Below are experts of layer 4 (counted from 0) of a mixture-of-experts language model. Rows are named router (the router's row for the expert), up (a neuron's input weights, with its number), down (a neuron's output weights, with its number) and show model dimensions 0-223. Each number is 50 + 12 x the weight over its row's rms, rounded and kept within 0 to 99.
After each expert's rows: "comes after" lists some tokens at least twice as common just before its tokens as in all text. This comes from a sample of Wikipedia text that the model never trained on. Tokens count by the router's weight.

# expert 20
router:58 49 38 41 50 58 67 65 47 61 45 47 55 53 27 40 55 57 41 48 31 36 45 58 55 37 61 48 42 44 50 55 61 65 68 54 48 49 51 38 56 52 74 32 56 60 26 61 57 60 50 40 41 57 40 44 30 72 51 55 43 44 52 51 48 47 24 33 50 39 69 39 38 50 62 42 55 52 64 55 38 39 54 55 29 33 39 32 36 39 56 44 67 77 56 32 43 48 48 41 35 49 48 38 41 39 68 38 46 68 58 71 65 28 66 54 65 41 72 66 24 51 30 57 25 47 67 44 41 44 61 31 40 65 55 62 54 41 51 42 34 55 63 62 48 40 68 56 64 61 59 42 42 51 51 61 60 49 43 53 61 49 74 59 49 49 44 59 44 59 53 58 54 18 53 71 42 54 58 46 43 65 51 22 23 60 50 27 46 57 29 44 59 33 53 48 63 57 43 47 46 43 47 41 77 38 57 64 63 55 61 48 78 63 45 72 69 53 31 64 53 57 43 61
up5:70 68 48 41 43 35 36 60 35 50 52 48 40 53 40 73 46 54 54 55 31 61 39 58 48 42 34 71 41 62 66 43 59 52 40 56 54 18 54 46 62 55 48 46 51 22 36 47 49 36 46 59 70 63 41 55 37 52 48 48 61 44 49 54 44 57 49 40 46 29 55 40 55 81 45 42 59 30 48 33 64 45 64 63 23 47 58 79 54 51 55 56 75 45 53 66 09 55 66 56 50 57 59 62 52 41 62 51 58 29 68 44 49 33 34 73 57 52 61 52 52 62 19 54 41 36 62 60 44 48 48 39 67 59 49 69 64 30 50 33 54 51 55 41 38 57 48 55 43 30 56 61 70 44 41 54 40 54 64 45 40 54 35 61 73 46 51 32 50 42 47 58 52 59 67 73 53 51 33 61 42 64 79 34 52 37 38 40 63 23 50 47 50 52 42 52 60 57 40 45 59 62 47 60 61 36 59 43 41 58 57 44 54 61 58 38 66 65 32 48 61 46 40 52
down5:57 57 77 29 57 53 47 58 57 49 51 46 38 55 43 42 36 56 37 44 45 75 33 55 54 44 49 38 42 68 75 61 49 40 69 41 56 39 51 53 50 40 41 43 48 40 84 55 51 69 64 38 41 43 50 58 56 69 57 66 63 43 24 55 40 45 39 53 49 64 44 58 53 68 31 50 45 40 59 57 60 65 51 73 65 49 52 53 45 79 16 35 46 43 64 54 53 50 36 45 46 53 48 52 70 48 78 35 57 54 51 33 30 38 54 31 45 42 61 74 58 37 27 47 49 70 30 47 56 51 57 46 62 41 48 54 51 41 41 51 54 34 44 61 31 59 46 59 47 50 54 54 45 63 57 46 45 47 60 48 38 52 46 58 32 35 29 54 51 23 46 50 49 74 42 56 27 67 53 50 55 70 58 52 50 25 38 44 65 51 69 56 45 31 39 44 47 60 62 74 34 50 52 52 33 39 71 58 83 53 39 39 63 36 59 57 39 64 60 69 58 46 45 55
comes after: " S", " C", " s", " c", " K", " T"

# expert 114
router:37 46 78 40 61 58 56 50 59 38 63 53 59 50 75 56 59 40 65 65 47 39 55 34 61 66 56 56 33 24 63 48 35 48 35 61 65 41 48 50 47 54 45 44 46 48 51 58 70 46 64 52 26 49 57 42 38 38 47 46 36 50 57 47 49 60 56 48 28 49 35 42 47 33 51 47 34 41 42 43 54 54 38 35 53 46 45 39 44 55 37 17 46 53 39 49 62 77 47 37 45 86 33 38 69 71 45 41 36 39 32 32 62 51 47 34 39 66 41 65 63 66 55 70 69 31 46 38 49 58 66 34 57 39 40 33 31 57 36 58 34 65 45 55 48 46 67 58 39 53 44 27 55 33 57 51 49 40 48 48 79 40 24 60 50 47 54 56 24 49 61 76 54 43 66 67 52 59 53 58 47 57 42 42 44 42 65 40 64 48 54 25 53 48 66 52 40 54 40 71 56 56 62 62 44 47 69 53 50 40 38 28 59 37 29 50 44 49 51 49 66 45 47 32
up0:55 45 44 29 46 29 35 73 51 49 63 28 37 25 41 66 47 65 53 51 32 47 60 49 45 71 44 42 41 52 64 62 39 60 38 37 61 41 72 36 51 56 57 70 28 52 25 43 63 40 31 57 68 72 35 57 56 25 44 48 35 44 49 51 42 37 37 35 45 30 51 81 41 42 63 41 78 56 60 43 49 29 38 57 41 41 72 51 47 49 45 49 41 56 61 33 42 50 55 56 56 47 54 49 59 62 26 61 44 48 45 38 24 41 44 60 45 28 54 56 50 44 61 51 35 56 42 56 54 61 77 40 26 56 68 55 56 35 34 51 34 47 50 48 50 56 76 46 41 42 63 44 43 61 48 63 50 63 40 71 44 27 52 52 45 49 60 44 46 52 48 53 36 54 45 34 57 48 54 42 70 42 48 49 52 42 60 70 60 34 29 48 55 28 55 45 55 54 24 42 44 51 34 43 73 48 69 41 56 42 51 53 48 66 36 38 37 45 37 46 36 59 32 65
down0:81 50 40 43 44 35 61 65 54 75 60 58 80 51 40 40 68 48 43 55 48 47 74 67 59 52 62 32 72 49 55 50 46 70 64 51 58 68 63 53 39 50 57 62 29 45 33 42 69 54 41 47 50 57 50 52 67 59 42 40 31 57 51 37 50 61 48 45 54 53 56 59 37 58 61 54 34 49 60 52 60 55 53 70 47 32 54 49 42 55 37 66 42 56 46 52 64 73 66 57 59 43 32 12 44 40 34 67 48 26 26 54 31 49 55 45 56 55 44 51 53 66 55 57 70 45 60 45 45 64 58 52 34 38 52 60 46 54 68 67 57 50 63 50 73 50 46 58 60 32 32 54 59 26 58 47 42 61 54 48 49 54 38 46 68 53 42 52 60 37 46 38 62 66 54 60 66 51 58 68 59 70 46 31 48 28 54 63 60 44 56 44 27 54 72 57 52 33 49 30 51 62 38 40 63 36 47 48 50 35 35 88 51 56 22 68 57 48 46 44 52 46 56 60
comes after: " the", ",", " of", " |", " in", "-"

# expert 43
router:50 36 76 46 62 49 58 62 59 46 59 69 64 66 69 54 61 28 62 64 58 52 32 44 47 62 50 49 42 26 54 64 31 45 28 64 57 41 39 50 46 56 37 37 48 32 43 50 77 53 61 44 29 29 62 47 32 46 42 70 42 45 66 54 49 66 65 48 44 46 37 46 43 41 35 48 25 40 46 44 46 47 37 47 51 39 48 49 42 48 40 25 49 50 30 51 61 63 49 26 46 78 31 35 70 54 48 41 34 42 37 37 55 46 54 42 40 73 54 56 47 72 51 62 61 40 41 44 33 60 55 41 61 38 40 28 30 61 44 51 30 70 48 46 41 44 45 66 49 36 32 41 54 35 50 43 58 31 33 36 71 48 57 62 47 52 45 62 36 43 57 70 61 65 52 61 48 60 62 61 43 60 43 40 46 45 65 46 70 64 49 17 39 59 74 40 33 49 51 68 45 55 56 74 52 42 57 46 51 43 40 30 62 50 43 57 51 47 39 68 64 52 63 50
up0:90 43 34 64 38 55 50 61 47 46 52 43 39 52 40 58 49 49 58 38 64 52 62 51 62 57 49 37 34 70 35 56 58 43 77 38 64 42 47 63 37 47 62 68 34 50 32 38 44 48 27 78 40 51 60 30 55 48 70 42 54 66 41 70 58 33 53 59 36 56 64 76 61 54 65 59 64 52 55 43 56 60 56 71 57 38 39 30 47 56 50 50 52 32 47 55 51 60 47 37 42 29 39 67 47 52 62 37 66 60 66 37 33 56 54 70 42 34 36 32 43 64 40 39 26 60 62 50 47 43 37 37 37 76 42 65 56 62 59 51 53 34 58 62 37 60 55 25 22 70 46 48 50 62 58 47 53 54 51 63 63 60 50 32 40 47 51 69 72 54 47 44 15 43 58 48 45 51 49 55 45 45 58 42 50 46 38 56 61 37 33 48 62 53 43 44 53 65 59 38 57 53 51 52 37 49 48 59 60 78 30 61 38 49 57 41 43 54 47 18 46 55 48 48
down0:50 58 43 36 55 68 63 34 55 18 69 54 39 51 78 23 64 48 48 65 51 53 55 50 24 46 38 56 42 52 53 44 53 50 61 61 48 70 48 42 53 51 51 73 30 53 43 77 41 50 57 48 75 36 40 37 55 67 37 66 60 68 62 66 43 55 61 26 57 37 21 50 69 54 35 41 50 69 45 58 36 56 55 53 41 46 42 45 47 42 45 56 48 57 61 54 45 79 42 57 45 56 35 45 52 55 31 65 42 61 51 57 43 30 41 40 72 64 52 47 33 40 56 48 51 43 31 66 54 54 48 33 45 25 47 49 51 59 57 70 29 43 50 57 21 56 28 53 49 44 27 77 35 38 37 45 50 36 52 67 62 55 47 62 42 44 47 30 42 46 53 48 45 40 63 57 48 49 28 37 60 66 41 56 64 59 38 42 43 45 54 53 72 48 55 35 39 28 53 56 37 57 47 44 55 21 31 58 39 62 52 60 27 55 39 56 41 49 51 65 50 53 57 44
comes after: " in", ",", " V", " and", " v", " In"

# expert 46
router:46 48 77 39 66 47 54 53 67 48 71 75 61 48 68 66 54 32 69 61 48 47 51 41 46 65 41 47 37 32 49 53 36 50 29 60 59 37 48 57 42 58 45 52 54 54 50 48 81 54 67 54 23 36 54 63 45 45 39 64 43 62 51 56 49 63 58 57 45 62 38 42 62 57 52 41 26 34 46 47 45 43 34 30 56 47 43 35 36 38 42 27 40 52 42 52 52 65 50 35 37 83 27 34 71 51 42 44 38 51 26 49 57 49 53 36 40 64 56 55 47 72 45 63 67 40 38 56 41 54 62 40 55 38 54 42 40 56 37 68 36 60 46 52 50 36 50 73 36 48 35 37 55 31 54 33 55 44 37 44 78 34 39 54 47 37 44 62 33 46 66 65 67 52 57 65 60 52 67 59 37 65 42 45 50 38 66 49 66 61 56 14 41 57 82 39 28 51 57 60 53 60 59 75 50 46 55 54 40 47 44 34 59 46 53 62 56 42 43 62 59 49 52 46
up0:41 45 37 63 49 41 49 66 50 32 60 54 53 61 61 45 41 60 35 37 35 57 74 53 56 31 49 41 42 59 53 43 55 50 75 47 57 58 57 56 72 49 51 58 44 53 38 55 42 43 46 68 61 37 67 47 56 52 47 65 51 35 61 42 33 30 20 61 60 31 58 70 66 54 47 66 59 67 37 53 46 56 71 54 43 77 42 59 57 45 59 63 43 68 51 39 43 58 68 65 50 18 61 52 48 43 63 58 72 46 75 54 34 41 62 49 54 26 42 49 44 32 47 29 33 69 57 64 70 61 23 42 34 49 59 57 56 48 69 50 57 47 52 29 22 63 40 42 65 42 45 57 46 47 66 77 48 35 37 54 39 70 56 64 42 68 24 54 71 65 55 43 52 43 47 52 53 69 45 61 42 43 48 46 53 59 23 58 56 50 51 53 43 61 51 46 37 46 49 56 61 60 50 50 42 55 49 69 74 52 56 57 51 70 40 62 31 64 55 46 48 45 37 69
down0:49 51 41 72 81 68 36 31 41 59 54 61 50 65 26 65 45 49 44 50 62 39 40 30 60 57 41 44 68 62 67 34 32 59 50 49 59 44 36 49 40 69 55 55 55 63 60 49 55 34 41 45 36 62 48 39 51 44 54 59 75 57 54 33 57 51 43 41 60 56 50 47 53 54 40 53 84 50 72 59 54 22 41 60 44 52 24 77 59 60 50 32 53 47 53 51 45 63 46 59 50 67 53 54 49 33 59 39 51 42 47 50 45 63 38 60 40 43 33 57 39 28 51 50 51 68 35 68 48 43 51 59 33 53 43 19 50 35 51 43 37 41 46 49 69 59 51 45 62 28 63 52 27 50 52 45 47 45 50 39 41 57 56 59 38 56 69 37 47 55 67 40 59 54 31 23 25 48 36 52 55 26 32 58 39 53 60 53 44 30 36 48 81 54 49 35 43 36 58 61 57 43 45 40 29 56 64 46 48 52 47 76 35 62 58 79 43 47 53 57 40 41 35 45
comes after: " |", ":", " of", " M", " and", " m"

# expert 75
router:39 65 65 50 43 36 50 58 34 43 53 66 30 71 55 49 61 37 44 55 61 66 23 81 46 53 54 32 51 36 45 50 52 72 48 40 51 46 66 46 36 35 36 42 31 54 35 45 55 58 61 30 37 72 63 63 37 53 42 66 63 31 73 49 41 59 58 48 49 76 79 51 40 61 50 40 40 53 48 62 35 17 60 69 58 43 63 56 43 56 46 46 60 53 40 58 50 49 51 49 26 39 45 45 61 39 52 53 44 66 67 36 37 69 45 52 44 57 47 31 60 52 43 59 48 71 50 46 47 31 37 40 50 59 46 67 63 51 68 60 62 67 48 54 58 48 80 52 47 49 66 64 52 61 48 43 51 51 26 83 50 45 54 48 31 64 47 59 56 47 42 21 53 35 70 61 57 33 62 27 33 72 34 49 46 43 39 63 56 43 54 46 50 33 56 35 59 43 57 49 46 44 59 54 58 49 33 45 30 36 42 51 36 51 35 59 52 34 48 55 40 53 51 64
up0:21 43 35 53 38 48 52 65 47 49 50 43 26 47 52 52 49 30 62 50 25 40 55 55 50 23 53 54 42 48 41 39 28 67 40 55 61 54 66 51 55 43 44 47 67 46 42 36 61 59 54 77 56 66 65 70 36 52 51 55 67 54 42 35 38 43 35 57 42 40 62 44 49 46 50 67 65 60 59 46 45 37 62 72 41 37 54 54 51 47 44 44 51 45 48 36 62 36 30 67 64 28 38 57 76 56 74 46 56 34 64 51 53 62 40 35 42 39 45 56 46 53 76 62 47 68 49 41 61 45 43 44 41 70 58 67 49 44 78 64 62 49 62 32 28 83 53 62 53 22 53 56 60 64 43 46 72 50 48 80 43 67 47 60 50 46 32 73 55 55 50 42 21 39 70 53 63 44 45 45 60 66 74 54 57 40 49 46 53 44 43 26 54 55 52 46 50 42 32 44 47 50 48 50 31 45 34 62 41 39 50 49 61 55 54 60 47 58 55 39 28 56 47 52
down0:30 55 66 32 79 47 52 51 46 51 67 25 52 69 59 48 57 60 68 38 27 40 42 58 37 18 42 61 56 36 59 57 45 77 69 42 54 41 42 49 44 61 48 28 39 43 22 50 61 68 65 59 42 40 69 48 65 29 44 66 56 40 65 19 56 51 53 71 50 46 51 61 68 74 56 58 36 54 50 45 54 45 56 52 43 42 63 54 50 52 35 63 46 59 37 46 74 54 64 39 45 32 47 54 56 51 57 63 68 54 53 43 65 39 69 56 27 61 56 67 51 40 52 23 58 48 49 50 53 52 49 61 50 72 42 45 71 51 45 51 57 61 56 67 21 47 43 50 34 47 56 46 46 34 61 55 50 62 49 15 63 46 56 55 39 55 45 56 56 37 64 59 44 35 74 55 58 49 50 63 35 55 60 66 39 59 34 61 58 67 71 62 36 61 48 29 61 37 42 57 58 69 37 44 42 47 39 53 36 34 58 54 55 59 67 45 54 44 57 50 49 51 48 44
comes after: " B", " T", " b", " t", " P", "B"

# expert 3
router:60 45 25 60 55 28 62 44 60 40 44 50 62 53 37 29 62 42 52 32 48 47 33 46 33 27 50 55 52 60 48 69 48 66 24 40 14 63 67 50 50 65 42 50 33 32 28 69 50 56 36 67 50 35 67 61 42 58 47 55 58 45 54 55 58 38 68 64 73 59 56 38 69 37 49 55 56 55 32 41 64 33 67 58 41 69 50 50 45 58 49 61 52 55 46 80 47 57 49 43 45 61 57 44 56 42 49 59 39 68 41 51 31 50 60 49 53 73 53 67 51 69 42 64 59 49 64 47 38 52 26 75 54 32 53 65 25 50 61 50 67 40 67 52 49 48 42 50 33 51 76 31 68 45 34 48 71 51 60 49 33 42 50 52 56 43 36 46 60 39 68 45 41 57 45 40 34 42 69 44 58 50 63 36 45 57 53 35 37 46 34 31 62 54 57 62 42 46 34 54 53 30 56 55 37 49 65 47 38 53 36 25 41 40 35 32 37 60 44 55 52 47 42 48
up10:39 39 31 61 46 24 60 49 45 47 31 47 41 76 64 40 59 60 43 50 40 52 38 74 44 30 58 50 51 52 42 46 52 39 49 52 40 38 52 50 49 60 46 36 41 38 48 52 55 37 50 58 56 28 39 61 36 57 36 70 56 55 44 61 35 37 45 51 54 34 57 42 65 51 74 68 52 44 54 44 53 62 53 75 53 66 72 33 59 74 64 39 28 48 55 79 41 56 63 56 51 44 51 55 29 57 64 46 30 38 40 61 49 73 54 64 47 58 58 44 47 50 82 46 54 47 57 63 68 59 46 61 57 38 51 54 33 52 70 41 62 53 60 48 76 77 56 78 51 40 67 46 63 56 33 34 61 37 71 61 41 48 52 30 52 33 48 43 51 34 52 30 51 42 31 32 66 55 49 45 53 43 57 54 62 76 52 53 78 47 50 51 66 51 73 40 25 61 59 38 72 41 58 39 49 48 56 62 30 66 57 45 46 49 44 44 62 46 49 45 55 50 32 49
down10:46 34 43 79 48 39 37 21 51 53 35 45 46 48 42 59 56 48 25 68 56 56 47 40 52 45 29 55 65 64 64 63 63 52 57 54 48 71 50 70 61 75 64 41 34 68 43 54 50 26 49 54 60 19 60 45 43 67 59 64 56 68 38 57 45 41 51 37 60 64 37 39 33 56 42 27 31 47 38 44 56 41 36 44 36 67 36 42 45 41 65 56 50 34 54 48 43 54 49 26 55 51 39 36 63 63 35 41 82 59 64 49 48 30 53 21 58 44 33 40 53 54 53 36 40 49 36 58 62 43 58 43 45 55 43 44 63 57 48 20 37 41 75 44 48 37 70 41 30 41 42 58 54 65 67 42 71 44 79 48 59 60 50 45 66 70 56 39 48 56 61 50 41 49 49 61 73 59 43 56 51 54 38 66 64 63 50 44 56 46 46 58 64 51 49 49 39 46 49 72 50 56 52 47 34 53 40 63 34 35 45 50 69 49 50 52 55 63 72 64 49 55 55 36
comes after: " the", " a", " p", " l", " m", " f"

# expert 102
router:46 42 67 38 66 47 44 40 76 40 64 76 55 63 74 48 55 32 66 59 50 50 51 44 53 51 41 42 38 36 31 61 45 43 29 50 73 32 41 59 55 52 42 48 62 34 45 54 75 59 54 51 21 38 51 61 37 43 39 64 59 53 63 49 51 72 59 69 53 47 33 43 40 45 41 45 29 36 36 44 42 49 31 33 61 42 42 36 42 44 49 21 35 48 25 54 61 71 51 27 34 76 40 29 72 65 41 42 41 46 37 49 59 46 58 44 21 57 44 65 48 72 51 62 63 34 42 48 49 58 53 38 49 38 51 51 43 55 35 59 27 47 48 53 40 49 67 61 31 49 42 36 47 35 51 37 44 39 39 40 70 42 38 63 39 58 50 60 37 54 54 70 63 59 64 64 45 53 54 63 42 55 47 56 54 37 52 48 69 65 37 29 45 44 79 50 45 49 58 56 58 49 69 63 35 44 70 60 53 44 42 40 51 37 50 67 42 50 50 65 53 39 51 33
up0:38 36 54 47 51 41 37 46 41 34 31 51 54 72 44 41 44 44 38 23 45 36 44 50 31 48 55 58 30 61 55 50 73 72 41 59 46 63 48 59 56 50 60 63 49 56 46 47 61 44 57 58 90 59 42 34 53 58 59 42 66 52 44 39 58 53 25 43 54 39 43 63 31 56 49 63 44 50 61 51 33 66 62 60 62 73 53 56 49 62 63 67 51 57 53 49 35 44 47 74 68 43 49 41 58 19 46 60 64 37 54 65 51 50 50 62 53 48 30 20 38 23 54 54 57 45 64 54 62 45 40 67 44 64 31 50 68 31 53 37 55 42 38 56 35 57 59 46 52 53 54 65 61 34 51 41 26 56 54 54 31 43 77 57 58 62 63 45 62 43 53 52 20 39 34 49 57 46 55 38 57 51 52 48 46 47 40 64 43 61 71 52 52 35 54 49 53 48 19 41 65 46 48 34 60 35 54 14 57 69 38 50 63 48 51 51 51 32 34 39 62 45 62 60
down0:55 42 47 42 58 74 66 45 55 56 45 44 64 82 51 50 48 67 52 47 44 34 56 61 31 69 61 41 51 37 27 79 34 41 44 36 66 44 56 29 57 50 50 39 53 59 64 38 48 59 44 45 62 31 35 34 37 61 57 65 48 57 72 53 56 37 48 31 39 55 47 45 46 45 57 47 34 23 43 52 54 46 59 59 32 43 54 68 47 48 35 59 49 39 37 85 63 49 75 73 56 38 74 41 45 60 47 36 70 41 35 52 51 46 54 42 60 27 41 40 37 52 60 45 68 35 27 47 22 70 39 57 56 35 42 39 39 51 57 52 70 67 67 57 38 68 40 37 38 37 58 65 60 34 56 35 27 42 31 47 54 43 63 60 48 48 45 40 30 54 62 54 35 31 46 42 38 45 56 54 42 51 29 53 58 51 48 33 41 43 44 56 32 42 43 38 64 47 53 54 50 66 30 68 47 49 39 67 43 62 59 44 54 63 43 55 55 51 53 46 61 68 57 43
comes after: " |", "|", ",", " and", ";", ":"

# expert 60
router:37 30 42 42 52 40 43 62 44 58 54 52 51 57 43 47 43 36 53 40 54 40 67 46 48 33 45 51 66 51 52 53 51 37 44 66 54 34 60 32 41 56 53 46 54 55 42 56 57 56 59 42 69 74 55 66 48 51 44 60 32 41 58 50 47 44 52 39 51 56 71 66 74 66 71 55 60 49 25 55 57 37 41 59 29 62 58 25 39 44 39 33 62 59 39 47 41 48 54 42 56 57 48 63 65 37 42 25 41 68 44 51 52 49 55 54 38 39 40 66 46 39 50 39 45 20 62 56 50 50 52 55 67 51 46 30 66 52 32 52 46 40 49 78 61 58 56 73 20 54 47 52 39 43 91 49 61 42 35 36 36 44 82 79 75 59 54 44 41 36 51 44 37 26 49 58 50 51 44 39 63 43 71 47 33 47 35 36 56 71 25 44 41 31 57 50 51 63 57 62 54 51 40 44 81 63 30 42 49 39 60 52 57 58 62 57 47 50 31 48 58 42 44 42
up2:52 48 59 73 69 54 42 47 36 34 84 66 51 56 45 38 29 58 74 37 47 39 63 60 61 55 39 52 50 45 28 48 31 32 72 34 48 39 49 29 49 52 54 52 63 47 53 65 48 75 41 46 51 52 62 52 70 53 35 39 57 49 33 70 49 26 50 55 49 66 37 47 51 36 46 46 56 61 50 48 50 46 40 56 59 50 63 57 36 37 50 42 61 36 52 59 56 31 39 38 55 51 76 43 23 61 39 53 31 24 43 43 55 51 37 28 57 42 35 58 42 60 50 62 69 44 71 46 50 59 62 44 75 60 71 47 64 44 63 66 46 48 49 42 47 47 53 51 46 33 48 20 45 66 56 66 62 48 50 54 40 56 57 35 82 45 59 40 57 46 66 66 33 54 49 51 33 66 60 38 51 59 53 69 65 51 35 53 44 66 42 55 48 22 51 56 49 59 41 34 26 42 27 36 59 57 33 28 48 48 50 61 47 62 37 36 58 60 42 46 52 42 65 48
down2:62 56 57 55 30 66 27 45 46 29 56 63 56 51 46 50 54 34 49 55 35 50 52 65 42 38 59 43 48 48 37 78 58 34 51 61 29 49 58 43 44 52 51 48 74 56 70 67 33 47 47 39 30 59 55 43 44 40 39 63 46 51 32 63 62 56 59 57 43 63 49 58 55 34 41 61 48 33 54 42 39 58 58 52 66 69 49 66 69 33 47 80 63 29 84 55 44 61 66 43 55 43 36 52 53 60 44 48 42 57 46 43 71 72 29 65 49 65 45 48 47 66 55 65 42 18 38 42 41 29 47 57 51 55 50 57 41 49 70 65 55 43 38 56 46 53 48 39 42 63 52 57 40 49 54 59 36 36 46 39 46 58 50 62 75 53 50 62 31 50 66 48 42 60 62 51 49 73 34 60 75 66 44 83 54 60 36 31 26 36 56 61 44 59 43 70 51 53 52 48 37 58 55 54 45 50 51 53 73 42 34 25 53 38 42 55 57 33 33 42 28 51 66 46
comes after: " S", " N", " A", " K", " M", " O"

# expert 18
router:45 56 70 35 63 37 54 45 71 57 47 62 72 65 77 58 58 38 70 54 46 43 48 43 52 54 39 55 41 29 46 68 50 47 42 52 75 37 47 52 41 53 42 50 54 46 40 62 80 47 55 42 30 43 55 51 47 45 45 70 65 40 68 53 55 72 59 45 45 39 38 45 53 38 44 41 42 32 40 54 53 51 43 28 53 41 47 44 39 53 43 36 52 61 29 60 77 66 39 32 34 85 42 29 64 45 40 36 30 57 31 32 65 60 54 46 29 72 43 58 52 71 51 67 61 40 51 58 44 52 54 31 56 47 39 26 29 56 38 64 28 55 48 57 43 56 55 60 35 37 38 29 66 32 62 46 54 43 44 46 75 33 45 54 54 54 46 61 32 47 71 71 53 45 58 64 50 60 60 55 48 57 49 38 52 50 63 43 54 59 26 14 35 53 67 46 34 53 48 47 48 56 53 66 47 65 62 44 53 44 48 24 49 44 43 57 59 57 55 50 56 41 49 40
up1:74 54 38 50 21 50 55 52 44 52 54 58 50 41 48 57 66 65 40 65 40 58 60 69 56 56 52 60 59 59 66 42 56 34 59 59 46 29 60 47 36 59 40 53 28 52 50 37 43 35 59 55 63 65 27 56 53 34 38 40 51 57 40 68 38 56 34 51 51 50 49 55 36 51 44 72 73 48 65 52 45 66 70 54 43 72 73 56 59 56 78 30 52 51 59 57 38 41 53 48 37 32 37 42 31 59 62 39 69 44 43 30 70 35 45 42 47 71 48 46 48 41 49 29 41 43 63 38 62 56 27 50 60 63 64 45 42 26 58 66 43 44 40 50 63 37 50 49 53 42 52 56 52 63 43 60 42 50 25 73 64 45 54 60 38 38 34 61 28 89 47 57 27 54 39 38 67 40 40 58 45 34 70 51 52 42 40 46 51 63 75 33 64 45 63 62 71 57 44 48 44 46 38 62 57 50 39 43 66 52 46 38 48 72 48 52 38 55 63 52 52 30 48 65
down1:51 32 67 65 67 64 51 48 42 58 64 64 48 46 57 73 40 54 40 62 64 58 64 47 48 59 50 76 53 42 55 67 43 45 59 55 49 30 39 31 53 57 47 48 36 70 45 43 54 47 56 50 64 64 38 58 40 58 37 53 50 38 61 58 41 57 42 44 89 57 47 54 54 46 51 31 59 43 52 47 29 75 39 34 46 52 56 50 40 52 48 30 59 49 62 42 55 66 52 45 50 41 42 42 40 43 68 42 63 44 51 53 63 62 47 22 40 55 52 49 34 57 54 50 64 28 62 73 51 44 41 21 69 57 66 46 59 72 73 67 65 56 37 49 64 49 50 48 59 52 35 52 54 67 32 52 59 41 28 93 35 57 34 34 47 51 26 30 62 65 56 35 57 57 59 43 60 68 58 67 41 36 38 24 32 41 47 53 59 39 52 58 48 41 52 40 54 53 48 43 47 48 55 52 44 44 63 30 36 14 49 33 43 45 55 67 43 59 51 31 57 46 57 48
comes after: " |", " the", " of", " in", " H", ":"

# expert 104
router:48 44 77 32 64 42 41 50 57 55 40 64 70 66 65 63 52 37 67 56 50 42 60 41 52 61 58 47 42 31 58 69 41 49 30 68 62 38 60 60 35 68 46 41 59 45 37 57 71 57 64 46 24 52 53 65 47 42 57 55 41 49 69 51 58 59 58 55 30 41 32 38 49 45 54 64 38 43 53 50 37 46 40 37 47 43 59 37 40 61 25 34 63 52 53 45 57 77 45 56 24 88 33 30 61 59 33 40 34 43 27 41 51 40 45 32 36 68 45 58 43 43 53 77 61 54 37 39 40 41 58 30 50 45 44 35 61 40 37 57 41 61 33 64 43 50 55 52 28 50 59 51 49 43 39 41 51 56 27 67 71 42 40 67 47 49 53 50 50 26 68 74 41 49 62 62 42 50 68 61 59 43 52 47 50 35 48 37 71 59 50 21 45 50 60 67 44 51 37 57 53 55 44 69 53 55 67 36 55 49 59 34 48 55 31 46 47 43 40 69 43 44 56 51
up0:45 57 49 40 58 60 42 50 43 54 33 22 66 50 61 59 51 28 42 59 65 63 38 68 52 57 76 65 51 42 73 49 45 87 46 45 52 32 41 38 44 51 45 34 36 51 46 38 34 45 42 53 70 60 45 44 48 56 57 57 48 53 61 48 53 31 23 35 33 59 53 78 47 80 52 46 59 65 70 64 53 42 40 45 32 53 58 51 67 48 31 40 66 40 59 67 54 49 58 53 37 46 52 46 52 52 26 32 48 32 67 49 43 50 43 50 61 42 38 34 38 45 64 53 48 53 39 41 60 57 56 36 56 62 62 52 32 35 58 36 52 35 53 31 62 35 43 58 50 71 51 65 55 54 47 27 44 54 52 66 31 47 65 60 57 46 53 43 65 51 48 59 53 19 66 58 40 47 41 35 52 57 44 34 38 56 46 52 50 48 71 44 53 42 40 60 56 49 63 36 69 69 20 23 53 53 60 36 47 27 63 43 50 70 46 53 56 33 51 24 39 43 52 48
down0:47 49 58 49 48 40 50 41 74 46 39 35 56 77 48 61 47 46 54 48 69 42 47 49 62 57 58 60 42 42 44 55 59 62 49 76 40 51 38 37 63 77 37 49 52 47 49 58 81 43 46 47 46 44 42 36 25 21 59 52 59 43 79 54 43 53 43 45 45 37 71 41 41 45 44 51 37 68 67 53 18 60 39 51 37 59 70 44 45 40 54 44 18 37 52 60 38 44 49 67 42 47 41 28 65 54 41 54 80 58 44 60 53 66 49 67 51 49 46 62 53 31 39 33 54 61 38 56 64 50 61 44 53 49 27 54 57 39 35 47 27 44 50 53 38 79 63 36 42 79 62 58 30 42 47 46 41 73 49 28 60 60 46 60 41 61 49 47 34 53 50 42 45 60 64 35 72 60 41 41 48 42 41 63 57 46 59 53 57 46 63 52 46 47 44 57 38 30 36 52 41 68 47 49 50 62 77 70 52 57 73 31 54 67 46 55 56 62 37 48 38 48 46 49
comes after: " the", " of", ",", ":", " M", "-"